{
  "n_layer": 13,
  "d_model": 768,
  "n_experts": 32,
  "experts_per_token": 2,
  "d_expert": 304,
  "d_shared_expert": 704,
  "activation": "squared_relu",
  "moe_layers": [1, 2, 3, 4, 5, 6, 7, 8, 9, 10, 11, 12],
  "router_score": "softmax",
  "normalize_top_k": true,
  "routed_scale": 1.0,
  "balance_loss": 0.000187,
  "balance_bias": true,
  "init_std_router": 0.00662,
  "lr_router": 0.000492,
  "vocab_size": 14468,
  "norm": "rmsnorm",
  "norm_eps": 1e-05,
  "tie_embeddings": false,
  "optimizer": "adamw",
  "lr": 0.000681,
  "beta1": 0.9,
  "beta2": 0.98,
  "batch_tokens": [65536, 131072, 262144],
  "seq_len": 1024,
  "train_tokens": 1055000000,
  "steps": 7177,
  "dataset": "wikipedia_en"
}
Below are experts of layer 7 (counted from 0) of a mixture-of-experts language model. Rows are named router (the router's row for the expert), up (a neuron's input weights, with its number) and show model dimensions 384-479. Each number is 128 + 32 x the weight over its row's rms, rounded and kept within 0 to 255.
Before each expert's rows: a language model's description of what the expert responds to; "mostly gets" lists some tokens that are sent to it at least half of the time. This comes from a sample of Wikipedia text that the model never trained on.

# expert 24
Sentence and structure breaks. Periods, paragraph breaks, heading equals signs and table pipes that end sentences, headings or table cells.
mostly gets: "\n\n", "== ", "===", "=== ", "==", "===="
router [163 133 112 180  90  79 179 154 213  95 157  69 159 147  56 143 131 137 137 143 160 113 108 103 190 181 185 168 164 168 114 139 155 127 119 122 114 120 149 145  42  94  99  82 150 112 144 132 138 105 107 144 141 184 116 136 154 193 124 144 137  97 151 149 138  56 129  95 136 124 114 106 141 106 215 174 180 214 160 102 112 124 119 125 139  97 131  84  95 122 143 134 135 193 140 142]
up0 [120 127 102 148 114 180 147 134 131 137 138 157 137 107 117 142 110 107  77 131 140 135 164 121 137 103 135 128 127  66 134 183  98 144 114 113 150  80 131 148 111 182 130 159 174 156  85 100  98 146 134 115 171  98 109 140 106 120 116  67 126 117 131 103 110 117 125 146 145 221 158  90  92 123 126 169 157 110  93 145  94 103 141  65 134 118  78  84 158 105 138 121 100 156 126 147]
up1 [155 119 109  70 146 115  95 140 159 153 158 137 128 201 183 131  92  48 140 152  81  78 101 116 130  98 112 147 168 125 138 141 146  60 146 139  84 124 146 147  73 109 134 105 129 118 104 127 111 134 146 125  83 152 126 129 128  94  97 164 155 165 102 150 128  94 191 111 157 123 102 150  87 100  96 185 115  93 142 133 182 136 178  97 149 156 165 139 123 166  79 146 192 154 139 120]
up2 [100 105 144 174 141 106 103 130 159 146 118 208 148 108 156 130 128 193 154 116 128 125 162 176 122 167 120 174  84 115 104 114 150 111 113 129 168 156 165  97 136 157 121 140 118 124  84 102 140 110  90 125 134 118 163  98  78  82 149 154  67 107 143  79 110 137 138 190  74 113 110 114 213 134 102 157  59 135 120 147 153  66  79 139 173 161 148 120 156  94 139 109 113 131  54 131]
up3 [ 71 205 134 138 190 125  85 166 104 145 104  58 126 116 119 198 142  84 144  77 160 132 157  73 130 122 146  74 157 149 122 148 177 100  59 147 180  67 145 172 146 255 183  69 124 139 150  71  98 117 147  99 108 133  93 120 112  61 130  82 122 151 155  52 142 114 161 144  95 177 148 125 189 142  75 162 170 157 148 139 122 137 136 154  98  87 125  95 133 102 141 121  78 124 152 168]
up4 [115 131 196  97 106 117 114 128 116 137 108 181 183 177 135 136  86 131 130 146 144 115 143 175 134 124 157 123 156 120 111 222 146 166 188  85 130 102 135 127 114 151 141 189 170 123 156 124  83 102  99 131 112 118 126 178  65 100 142 157 181 142 138 129 138 147 143 161  82 112 124 102 151 136 130 119 140  95 109 120 104 179 127 164 186 149 117  98 207 150  76  91 110 104 116 105]
up5 [153 142 125 109 152 171 147 109  95 156 100 166 181 111 175 140 123 165 138 130 133 149 135 170 156 123 148  82 129 159  86 114 132 154 134 112 156  67 107  98 120  99 170  66 163 182 115 106 124 162 152 216 129 103 137 128 157  83 135  70 131 176 110  82  80 135 144 116  74 135 148 109 165 153 113 156 134 111 196 117  86 136 129 204 139 153  99 156 115 117 114  47 117 119 105 139]
up6 [141 118 157  70 200 162  83 138 150 255   5 154 153 163 117 134 171 156 150 196 140 114 182 169  95  58  51 116 143 132 157 183  68 184 173 112 192  67 156  45 119 121 110 140 111  87 172 120 147 144 138 135 135 119  88 170 136 157  82 158 159 133  60 129 146 162 133 131 100 106  74  52  89 145 112 188  98 119 169 131 116 134 123 133 156  86 182 173 105 136  95  71 139 176 137 135]
up7 [193 178 138 123 101 142 124  51 133 137 145 113 120  88 158 106 130 194  85 142  62 130 114  75 163 139 121 115  41 143 160 136 135  88 191 117 168 196  91 163 145 162 109 105 105 123 121 125 126 148 131 168 121 135  49 154 135  82 163 116 104 130 119  96 111 115 120 157 148 114 122 114 128 155 113 104 150 122 126 151 134 142 156 147  74 127 174 110 179 128 164 145 117 160 123 135]
up8 [127  88 104 116 113 215 115 119 110 114 120  85 165 180 137 110 143 116 117 171 117 154 104 139  84 123 119 153 141  81 151 153  89 142 162 119 127 136 157 110  47  95  87 135  82 142  96  50 152 142 128 108 121  98 106 113 135 124 147 145 170 117 129 113 179 118 107 142 138  90  96 110  67 130 170 145 121 125 133 130 140 154 144 143  94 128 106 125 157 125  69 134 117  89  50 179]
up9 [171 127 134 151 176 121  68 111 132  71 130  81 108  82 104  72 122 110 132  82 141 156 159 124  95 184 104 130  83 133 105 110  89  94 150  70 116 111  98 121 176 154 143 145 191 109  89  94 120  79 158  88 110 132 104 171 123  65 132  89 128 129  87 112 139 124  87 122 181 164  99 116 127  90  95 142  89 133 196 114 112 130 147  87 167 103 150 118 174 149  49 135  97  60 172 138]

# expert 19
Punctuation inside numbers, ratings. Slashes, commas, en dashes, parentheses and line breaks inside figures, ratings and coordinates, e.g. 3/5 stars, 4,625, 1 1/2-story.
mostly gets: ",", "–", "/", "\n", "× ", ">"
router [101  95 126 193 106 196  91 121  91 185  80 178 127 139 105 176 133 123  82 101 107 168 193 130 121 137 151 138  89 143 153 160 116 146 136 113 132  86 156 192 163 158 124 152 149 167 108 115 140  98 147 106  95 116 117  91  96 170 140 121 119 171 118 156 138 132 139 103 118  75 130 159  72 112 123 160 150  81 118 113 152 153 158 145 161  84  70 133 137 131  76 111 140 123 117 109]
up0 [102 113 145  99 114 107 110  93 136 128 112 137 110 107 102 108 135 123  87  76 138 131 177 128 180 155 122  99 100 106 127 116 145 101 145 163  89 130 120  94  76 104 173 122 139 133 147 161 119 117 137 112 124 143 137 107  76 181 103 107 138 143 113 161 115 141 131 107 128  88  96 149 190 142 141 183 113 176 112 145  84 110 184  87 162 193 134 172 143  78 112  79 123 172 102 107]
up1 [109 141 164 167  89 104 158 173 168 117 121 147 165 103 127 184 148 149 137 147 152 147 118 161 202 188 119 177 109 142 140 183 160 137 103 124  66 138  77 113 100  19 143 103 179  97 149 147 132 149 154 113 124 103 161 124 105 136 161 165 113 111 107 107 151  60  69 112 125 132  65 117 147 102  72 148  96 123 198 135 180 140 175 101 147 169 157 138 164 108 137  91  87 155 125 148]
up2 [134 113 105 156 104 115 194 100 112 103 183 105 186 142 162 204 156 119  81 129  74 170 121 149 156 168 185 117 120 127 141 124 127 175  67 177 159 132 127 163 123 115  85 136 113 177 207 180  56  92  46 121 205 147 148 137 103 141 131 148 152 114 162  81 114  48 137 119 176  70 119 151 158 127 108 154 139 161  99 121 163 132 156 149 185 182  85 108 131  93 130 123 182 117 162 136]
up3 [175 170 121 127 203 170 118  72 156  97 159 101 202 173 175 146 153  75 166 139 137 140 167 118 158 133 189 126 164 119 104 166  92 111  93 129 129 139 148 100 164  95 163 150 184 140 105 130 140  38  84 115 163 135  99 137 133  76 126 161 192  71 160 160 125 128 139 180 136 117 150 107 138 113 163 151 124 124 162 128 151 149 136 113 152 161 136 132 104  59 120 107 110 121 176 149]
up4 [121  98 192  79  94 181 143 121 138 141 164 136 122  94 155 162 155 158 178 129 112  94 105  81 112 170 155 127  58 119 167 151 110 174 154 115 203 149 128  89 161  99  89 147 181 108 149 127 147  73 147 181 139 130  92 119 156 176  96 149 102  57 147 133 182 135 112 105 171 117 121 146  62 155  93 179  81 167 169 202 113 117 167 153  69 146  37 168 116 147 150 132 161 178 115 141]
up5 [110 167 159 181 106 136 163 166 112 147 130 116  79 162 169 173 133 134 120 160 179 214 138  90 151 168 131 174  81 130 118 157 166 159 167 109 176 137 167 153 104 126 157 165 195 173 111 179 113 131  75 148 187 115 147  85 157 162 102 106 127 137 150 113 167  97 163 151 124 163  65 161 155 136  58 177  73 122 133 168  91 125 123 119 107 146  68 156 115 129  40 133 154  75  93 148]
up6 [118 116 106  90  11 190 153 170  90 110 102 156 148 105 115 145 192 111  84 177 146  89 119 157 131 125 112 112 120 179  87 118 120 157 154 124 131 111 119 111 106 112 156 131 183 142 101  64  86 143 174 140 105  80  69 126 114 123  90 141 124 106 122 145  92  71 167 165 150 168 132 159 149 139 129 168  79 105 146 136 151 175 157 134 150 126 237 108 131 109 184 112  75 141 145 166]
up7 [173 148 149 160 149 130  97 130 104 121 152 123  75 162 126 150 104 142  79 120 156 172 156  92 164 107 105 182 158 157 147  78 122 103 106  89 162 139 121 105  65  82 128  75 138 136 172 145 116 143 138  88 111 152 112 174 166 139 146 131 160 143 153 129 154  78 172 133 178 110 109 100 131 150 174 107  91 207 192 148  85 124 170 179 150 156 197  90 144  94 202 104 114 137 131 145]
up8 [143 116 134 155 145  66 123  72  77 136  92 125 161 161 153 116 136 114 155 114 121 142 163 129 125 120  85 104  84 132 141  98 129 129 142 240 139 132 154 127 151 107  92 157 169 174 121 145 108  96 122 129 145 119 146 114 103 151  83 154 153  90 146 119 134 136 113 156 158 122 153 168 162 168 136 113 151 116 109 132  92 105  96 138  99 186 108 143 104  71  85 151 103  78 119 153]
up9 [136 161 160 153 114 166 123  80 125 170 114  93 139 134 158 181 140 117 178 130 190 132 128 113 124 167 138  98 164 146 136  73 160 140 134 160 135 155 134 104 130 145 135  93 167 129 102 142 125 149 155 122 169 133 113 172 126  96 107 173 140  59 111 161 151 120 192 124 145 149 109 143 132 123 109  92 112 141  83 167 144 145 104 126 168 150 123 111 161 114 177 114 151 113 195 129]

# expert 22
Infobox field labels. List dashes and field names that begin infobox lines (Born, Died, Coordinates, Website, Phylum), plus digits within coordinates and years.
mostly gets: "Coordinates", "Born", "Website", "Country", "Phylum", "Died"
router [ 99 140 114 139 210 106 167 145  76  92 127 127 124 109 119 154 107  89  85 121 151 121 191  85 147 152 103 147 136 153 124  68 102  89 111  48 150 144 134 160 129  91 158 147 167 177 121 145 107 114 102 120 110 123 126 110  82 180  99  60 117  66 143 130 122  56 170 118 116 132 117 121 132 108 131 169 140 113 147 107 168 117 115  85  86 140 127 157 147 156  62 158 107  61 138 130]
up0 [149 126 134 148 110 128 132 146 129 153 113 163 125 119 106 184 153 160  58 137  60 110 154 134 127 133  92 108 114 117 113 169 122 179 140 137 122 102  84 103 155 129  48  86  87 106 146 136 169 120 151 154 148  94 162 191 109 114 115 148 166 135 124 103  77 145 131 113 162 180 156 129 109  74  77  79 100 231 129 163  79  59 158 115  89  85 148 128  88 129 135 112 156 151 150  79]
up1 [109  86  91 146  32 162 132 131 108 117 107 132 119 138 138 109 134 154 158 145 166 112  73 144 132 173 104 140 124 109 108 165 112 173 111 111 115 134 174 110 120 105 113 127 120 131 176 134 136 125  99 142  95 120 166 101 128 156 138 195 162  63 153  74 191 153  87  97 168 101 133 126 163 117 158 125 176  99 115 138 108 174 202 104 138 143 156 177 129 151 107  73 107  79 179 167]
up2 [ 87 134 155 181 158 115 132  83 113 155 166  87 121 119 134 154 159  74  96 142 151 137 104  95 190 143 151 134 127 141 148 143 176 119  77  79  77 126  85 118 186  93 112  97 132 139  74 101 156 136  95  77  92 166 113 119 112 150 116 106 115  40 146 137 119  69 110 132  82 146 134 176 146 188 145 156 161 124  89 121 187 118 143  75 148 144 129  57 158  99 117 136 147 118 119  98]
up3 [130 148 117 137 118 139  71 135 114 146 132 111 111 131 135 147 146 103 118  84 134 132 138 112  99 116 106  64 169 132 105  89  95 137 152 186 113 113  69  90  79 137 139 143 146 119  90 133 108 150  84 156  86 160  71 134 128 136  90 126  98 104 166  63  73 143 125 125 102 166 180 141 143 169 103 117 134  99 138 140 103 106 130 129 120 154  98 136  49 130 145  91 130 189 128 154]
up4 [103 169 164 173 154  87 136 161 158 145 132  63 151 135 162 147 207 127 185 166 134 147 116  93 139 145 124 153 152 120 111 159 145 126 161 104 104 117 138 142 109 140 141 147 157 114 109 134  76 126 125  83  90 156  87  84 134  57 108  96 133 109 119  87 117 125 104 165 162 115  94 194  98 128  63 101 145 118 110 114 135 129 164 161  92 150 135 108 133 114  86 113 138  90  65 107]
up5 [175  75 135 134 135  79 148 158  64 105 132 132 117 184 127 143 143 145 173 171 149 141 179  99 135 132 129 103 158  16 166 148 131  89 152 114  81 161 135 141 171 118 100 153 136 116 131 146  96 146  99 106 105 131 102 152 143 141 125 137 175 120 114  88 179 107 192 137 126  70 131 117 117  99 134 113 136 135  97 137 166 169 155 156 150 126 116  97 148 139 126  64 165 121 110 136]
up6 [123 142 185 115 131 112 131  84 112 134 130 174 135 104 113 144 104 106 121 125 154 144 184 138 138 135 112 101 131 203 210 148 122 127 162 101 227 182 112 139 135 135 129 157  63 111  51  64 170 174 122 189 176 101 131  99 111 161 168 112 139 135 159  96 188  76 165  79 108 121 119 159  88 135 116 136 137 106  85  89 153  57 194 100 144 185 125 132 208 131 123  88 115 136 136 139]
up7 [134 118 142 122 127 137  83  83 114 148  95 112 179 146 134 189 218 156 172  95 111 133 141  90  98 102 110 142 189  80  94 165 120  77 100 116  67 103 130 116 105 117 154 170 180 170 136 135 122 164 146  94 165 162 117 104 102 141 107 131 132 114 128 125 179 149 159 133 106 143  88 116 149 107 151  75 153 122  98 128 110 153 114 108 133 125 166 145 112 128 136 118 126 138 193 224]
up8 [146 175 160 143 146 132  77 146 101 167 137  97 105 105 140 117 148 130 185 139  98 148 160 151 137 135 135 128 120 146 132 110  71  89 115  80 143 114  77 110 158 121 176 127 148 139 133  70 128 172  65 113 127 148  86 177 168 105 131  71 163  96 186 101 103 113 113 141 171 138 132 192  86 129 175 155 113 161 172 138 156 127 171 144 169 192  87 130 127 143  71 124 177  48 156 186]
up9 [112 159 191 194 142 150 135 167 163 146  84  82 150 186 154 123 199  67  83 109 125 164 125  80 137 117 152 136 156 122 102 134  99 158  95 133 104 165 175 133 130 152  78 152  43 165 111 127  57 139 156 113 106 106  56 165 146 151 149  84 110 114 134 108 136 111 132 203 124  92 119 103 132 117 127 143 139 129  79 135 165 124 105 118  80 154 152 126 121  69 167 163  52 207 115 161]

# expert 5
Determiners and possessives. Articles, possessives and quantifiers opening a noun phrase, like the, a, an, their, her, several, two, plus adjectives such as new, important.
mostly gets: "their ", "her ", "local ", "several ", "some ", "two "
router [177 137 105 122 151 145 113 143 128 116 140 110 181 159 124 138 158 194 113 100 120 145 108 104  89 143  68 151 128 100 111 134 116 166 116  95 163 101 146 144 167 161 104 146 179 159  71 126 117 132 136 103 209 112 128 137  82 126 124 140 145  86 143 161 142 159 171  96 163 120 157 116 159  84 114 127 145 113 102 187 145 153 177 141  97 148  49 173 125 119 148 151 130 182 132 132]
up0 [162 136  98 128 116 111 156 141 131 101 149 151  98  60 165 135 128 116 162 122 177 111 142  81 110  86 120 134 123 113  76 122  90 124  92 195 166 139 127  70 150 150 156  93 115 131 121  74  96 158 123 183 162 107 151 176 103 141 118 119 141 146 183 109  97  82 153 113 112 122 121  85 138 151 120 126  69 117 131 119 146  84 152 159 130 140  93 129 101 136 166 103 198 178 204 190]
up1 [136 148 185 146 112  88  70 138 158  97 199  79 146 128 181 141 220 159 129 155 159 132 185 192 149 131 155 129 140 119 116 121 102 108 178 129 130  98  97  92 174 120 126 155 179 165 135 132 136 123  99 106 134 119 144 119 133 114 113 133 103 111 147 116  95 127 104 121 138 100 158 137 107 186 165 147 152 153 117 134 113 191 145 206 140 181 130 142 122 145 131 124  97 136 116 154]
up2 [ 87 222  88 175 121 183 153 112 112 222  97  67 135 175 172 146 103 131 133 108 187 115 140  51 143 128 115 140 142 135 148 114 146 177 136 141 118 122 146 140  98 159 130 130 147 131 130 163 145 179 156 148 105 132 137 125  81  74 118  80 123 147  63 160 152 110 138 132 131 175 114 155 174 155 159  75 178 111 147 134 104  89 139 179  94 130 141 136 136 160 107 111  83 178 103 166]
up3 [102 128 102 113  88 111 165 108 133 141 157  94  74 123 125 112 126 160  68 145 142  99  70 112 114 117 121  99 178 174 134  83 126 171 124 142 136 182 129 141 160 165 177 122 184 144 156 167 160 131 110 131  76 136  67 158  94  33 136 169 128 112  51 165 151  51 188 111 215 164  66  83 203 145  64 108  99 147 186  77 144 115 127 124 114 144 170 134 127 116 170  97  97 125 125 103]
up4 [131 106 173 111 149 141  76 152 129 107 124  64  81 162 152 113 134 156  96 107 153 163 115 149 167  89 108  82 109 156  34 140 125 123 132  99 143 131 112 122 117 116 123  50  95 181 122  88 124  76  25  85 109 141 133 159 121 119  82  97 144 132 155 103  76 128 153 181 137 171 133 104 107 101 131 115 132 132 177 154  85 106 214 160  79  66 132 115 142  95  78 119 179 147 173 142]
up5 [115 110 189 110 128 125 118 102 127 172 105 143 154 168 118 145 123 111 123  66 137 111  85 107 153  78 131 142 140 144 136 162 100  80 139 108 125 103 128 123  92 162 134  96  78 140 154 139  91 201  68  97 176 157 117 143 138  84  53 100 173 179 107 149  92 121 184 134  66 191 150 151 160 167 100  43 169 136  77 121 112 103 115 196 173 117 155  81 113 118  86 158 135  99 145 176]
up6 [106 110 181  99 122 160  57 171 137 125 136 138 140 186 110 112  89 120 123  95 145 157  92  96 111 121 140 145 172 130 105  92  88 113 140 117 132 156 107 136  81 141 138 136 102 136 161  88 153  89  92 151 128 113  87 155  94 136 167 116 160 140  99  64  62 127 145 152 164 146 109 178 123 123 125 103 153 101 111 118 141 155 122 109 157 124  74 123 191 115 224 137 167 146 109 125]
up7 [127 106 101 105 108  41 127 156 138 129 187 111 165 159 123 160 132 204 119 183 134 156 138 124 142 105 121 147 132 118 102 169  58 139 133 201 134 183 103  98 134 131 109 129  62 108 141 125  51 113 120 134 104  74 138 141  57 170 145 123 147  98 141  63 113 152 107  88 111  98 128 128 132 140 137 157  95 166 105  90 162 148  46 159 157 143 146 118 143 116 133  88 125 127 155 150]
up8 [139 114 134 164 152 160  99 166 147  85 150 112 146 134 133 153 154 123  94 190  66  95 151 153 125 171 174 126  60 114  96 177 123 138 190  55 160 141 117 118 163 162 123 115 115 143 216 106  91 105  92 111 141 135  86 182 142 109 142  71 153 140  56 103 123 125 200 118 159 130 138 154 101 109  86 103 150 133 109 139 185 159 143 234 109 145 134 137 164 155 116 110 130 113 142  94]
up9 [139 163 127 110 139 176 158 125 147  37 196 138  70  67 145 135 144 140  83 123 147 107 133 101 140 104 167 130 162  94 162 136 118 107  97 128 199 199 135 142 145 149 107 175 172 134 144 156 136  96  64 145  90  87 153 149 127 168 132  92 127 114 119 134 121  96 100 127 137 151  91 122 106 155 155 129 198 182 108 160 155 173 177 127 126 133 168 119 154 138 158 113 159 137 149 115]

# expert 10
Table cell separators. Pipe separators between table cells and other delimiters like semicolons, degree signs and currency symbols in sports, election and statistics tables.
mostly gets: "—; ", "–; ", "°", "| ", "€", "}; "
router [126 125 122 115 162 158 136 152  92 145 155  56  86 100 181 152 132 162 148  95 139  76 140  79 146  95 126 103 109 132 140 141 115 106 188 147 122 125 146 108 189 157 117  69 145 154  98 128 166 119 113 141  43 151  71 112  64  93 140 120 139 184 133 146 146  94  87 119 159 120 104 114 119 137  99 167 107 136 130  65 167 142 169 154  60  74  47 129 180 191 160 148 193 102 163 102]
up0 [114 107 145  92 163 174 119  49 176 145 111 146 198 166 145 104 123 122 146 143 128  74 195 108 132 152 128 176 173 122  79 137 160 157 130 107 101 136 145 161  69 135  90 106 170 120 102 121 109 117 171 118 125 152 118 120  90 101 123 117 115 138 108 113  65 141  92 107 150 113 139 108 119  99 123 112 141  79 114 148 124 168  91 177 145 130 139 175 112 112  89  88 120 127 109 101]
up1 [ 93 108 198  62 120 142 141  77  98 100 144  76 143 118  53 123 122 137 109 138 164 130 150  89  91 112 125  99 145 143 135 147 131 105  89 107 120 139  95 115  90 131 107 137  82 137 153  63 132 135  82 147 216 138 125 125  81 117  85 169 123  69 114 104 125  47 115 138 104 186 132 112 120 178 122  83  93 142  82 162 148 148 155  77 185 119 168 108 119 105  82 147  80 153 179 157]
up2 [143 148 151 121 188 129 105 169 140 126 102 103 119 162 132 106 136  97 134 162 150 153 130 204 160 122 129  94 153 158 147 183 128 116  69 126 152 140 163  84 137 105 183 126 150 203  89 128  98  90 119 150 114  84  50  76 118 132 124 107 182 147 120 122 107  68 232 122 119 127 123 168  85 105 104 123 109 161 108 138 111 147 179 165 107  93 116 163 126 130 115 143 165 127 145 182]
up3 [106 127 188  81 145 134 171 145 119 160 145  81 159 136 150 164 182 154  94 107 134 225 177 144 130 119 142 133 153 148 151 143 118 126  88 130 133 160 127 104 123 143 154 134  95 142 116 124 104 173 126 111 128 127 100 123 173 114 135 172 155 108 209  92  46  82 164 127 130  98 141 132 172 173 124  86 113 132  73 172 190 115 136 117 187 130 113 116 134 111 167 161 163 141 141 165]
up4 [ 93  75 170 120 165  80 158 129  80 134 125 138 139 126 100 125 142  94 112 129 157 173 112 109 131  87 117 131  87  90 112 156 103  74 131  75 152 147 156 140 144 171 140 119 138 192 122 124 118 105 117 122 172 162 107 147 113 166 105 148  93  63  94  91  90  96 204 115 181 169 115 120 130 209 159 160 118 169 111 146 145 112 170  78 109 166 163  73 148 102  53 141 126  83 107 172]
up5 [137 126 162 181 152  89 122  91 172  95  69 120 147 115  85 128 181  79 133  77 128 154 133 171 146  60 124 157 117 104 118 118 103 128 141 151 181  91 142 121 140 115 131 150  95 128  49 146 147 162 138  74 175 151  89  84 118 128 102 109  99 123  91  89 158 108 159 137 142 160 108 128 181 144 135 142 189 149 117 148 110  67 216 113 146 150 155  44 128  55 127  98  48 127 158 142]
up6 [151 100 117 154 136 118 208  89 130  88 132 101  97 154 204 126 167 104  66 177  75 124  61 164 117 126 128  82 171 146 117 115 132 111 170 101 108 140  83 168 169  84 178 148  69 125 148 187  92 107 157 156 170  91  75 159 166  99 147  95 112  83 118 114 106  68 130 102 139 115  77 147 131 103  91 180 118  92 126 128 136 115 140 102 122 129 212 100 136 131 138 135 147 106  85  66]
up7 [138 126 173 109 146 186  91 139 117  69 130 154 131 128 162 145 141 160 125  98 192 158 186 151 200 160 114 140 152 120 127 136  61 149 130 126 152 147  99 110 101  90  98 156 196 113  96 133 156 147 160 129 171 134  79 129 120  51 131 131 118 103 125  76 200 125 145 163 159 128 126 143 192  99 100 142 122 166 141 155  86  78 134  95 136 135 159 157  75  94 114  72  76 104 135 120]
up8 [130 175 133 171 151 153 149  92 120 192 136 168 121 211 151 109 119 117 121 114 138 177  69 138 137 155 126 131 144 138 129 136 113 134 105 154 157  97 106  89 132 134 132 143 138 144 135  99  72 125  87 149 101 121 112 191 139 110 116 158 161 103  68  73 103 138 113 165  99 136 119 104 144 107 181 119 136 138 172 152 140 129 101  75 128 170 162 170 130  73  64  77 138  54 104 172]
up9 [114 191 165 155 156 131 109 134 144 178 115 149 130 106 140  89  87 194 154 148 111 144 166 130 111  97 129  94 105  89 107  91 215  86 121  76 184  71  95 106 116 135 125 164 135 138 184 117  79 175 138 219 162  95 181 174 112 127 102 134  97 132 128  64 138  86 106 158 107 136 171 105 131 116 108 148 163 134 193 142 127 179 132  90 157 178 101 114 122 125  67  49 115 170 125  98]

# expert 9
Word-initial fragments of names. First pieces of split words, often rare names, taxa or terms after list or table markers, such as E(uphorbiaceae), go(by), mathematic.
mostly gets: "mathematic", "anim", "footballer ", "screen", "Sing", "song"
router [ 98 131 132 193 176 208 120 180 119 227 113 154 149 117 156 102 126  99 145 135 181 157 136 160  88 152 129 146 115 151 134 154 127  86 110 108 108 128 153  98 122 150 170 130 128 132 134 131 180 189 127 124 160  92 146 140 150  47 103 104 113 201 130 150 112 168 131 116  84 148 158 174 123 136  90 104 110 166 116 156 177 109 144 155 118 127 129 112 139 105 163 117 106 223  82  87]
up0 [126 150 212 105 146 139 148 178 111 144 115 104 197 128  89 163 132 142 139 161 125 151 137 121 142 139 125 148 129 180 197 152 189 124 113 138  82 113 169 178  99 179 109 145 108  94 159 132  98 138 100  85 138 116 128 164 148 125 107  92 118  76  81  91  67 131 119 179 119  88 134 139 134 161 129 101 161 204 135 157 149 100 114 136 141  85 166 104 141 115 154 115 123 173 142 118]
up1 [138  85 165 134 132 145 113  76  92 116  87 106 123 104 116 102 219 130 138 127 141  80 176 117 143 206 129 151 109 127 159 100 145 116 143  98 145 118 168  48 183  85 163 104 136 111  87 101 127 174 144 119 138 151  98 182 101  97 133 120  98 148 149 126  56 165 183  70  73 105 146  97 128 128  69 159 126 154 134 129 123 124  90 127 138 160 150  93 129 117 187 140 123  65  67 126]
up2 [126  96 141 131 155 123 151 161 151  71 109 110  91 118 140  93 126 183  65 111 155 175  81 157 121 178 107 130 165 129 109  36  98 134  78  90 117 152 168 157 111 182  62 130 169 128 125 122  81 233 128 101 154 117 103 156 118 119 139 130 140 166  77  87 151 126 128 198  93 172  93 117  88 150 163 163 165 157 145 143 113 176  96 167 122  95 120  87 100  99 175 178  99 118 109 117]
up3 [119 120 103 166 138 149 120 146 103  79 162 136 147 157 170 134 159 118 100  90 104 149 174 128 140 125 101 175  47  60 128 102 113 103  78 137 155 160 132 136 191  96  88 131 102 160 109 128  74 153  86 158 110  84 172 104 136 169 153 101 121 167 186  94 103 162 112  68 132  80 109 129  99  93 167  49 164 144 152 164 152  94 135 116 102 129 140 162 115 123 161 111 117  93 149 131]
up4 [200  61  84 114 167  77 137 137 184 144  91 137 129 160 136  82 133  60 101 142  55  73 125 110 144 182  94 164 155 139 112 123 147  73 121 158 127 143 101 135 120 129  57  85 127 136 135 138 119 126 165  89  94 175 119 118 137  92 179  82 123 127 165 173 125 175 163 138 139 107 153 107 192 117 151 176  97 105 158 107  89 116 202  91 132 125 115 130 146 173 143 144 145 174 132 133]
up5 [125  83 126 153 140 108 162  58 115 200 126 102  74 216 113  71 118  58 123 139 145 123 108 161 114 161 174 159 119 145 149  92 118 109 125  74 112 168 142 123  90  79 134 115 138 166 107  98 148 115 158  90 107 160 129  74 150  80  92 139 206 136 131 131 126  92 139 191 105  97 115 165 125 147  63 151 152 153 188 152 167  83 134 103 104 108 148  74 108 115 132  90 143 160 115 127]
up6 [171 140 117 131 117 149 138 182  83 150 143  73 104 117 122 161 151 138 111 146  68 140 147 121 173 138 116  72 139 147  92 129 148  90 100  96 224 111 123 132  89 172 127 125  87 162 169 107 126 168 153 167 151 146 110 150 108 114  94 153 115  96  98 103 158  76 142  80 105 127 151 119 112 117  81  94 125 199 162 188 209  90 103 174 181 156 117 152 157  95 134 122 162 164 121 102]
up7 [ 92 140 123 174 107 175  67 127 151 143 109 106 115 169 114  52 180 154 127 105 142 115  89 119 137 154 140 105 167 113  66 120 153  96 123 122 112 172 139 138 130 109 143  79 162 124 125  99 135 108 159  93 170  73 148 130  97 131 110 131 133 161  99 124 117 136 148 162 130  62 131 141 129 173 151 171 211 100 121 147 140 173 162 103  91 156 193 148 160 109  58 166 137 153  96 139]
up8 [138 111 120 156 170 154 114 143 149 126 137  89  86 181 127 102 151 104  87 126 169  96 159 121 155 174 134 170  75 195 133 105 125 173 145  87 122 170 144  62  83 133  84 172 100  92 134 119 165 128 135 114 173 163 121 165 118 170 100 109 173 171 126 187 101 188 157 135  97 165 156  63  88 129 139  63 134 120  96 146 177 126 144  84 181 196 112 143 155 132 154 120 135 129  87 136]
up9 [143 138 136 136 145  92 111 144  76 107 121 110 182  70 155 111 170  84 152 133 121 153 102 129 116  77 172 114  62 163 106 176 161 151 118 185 140 123 121  72 144 118 182 154 129 168 166 121  96 118 170 169 149 133 112 170 121 141  97 119 139  95 108 181 159 104 139 129 131 127 155 200 148 126 167 178 156  94 134 135  93  62 105 122 120 103  94 190 132  48 143 132 120 158 161 173]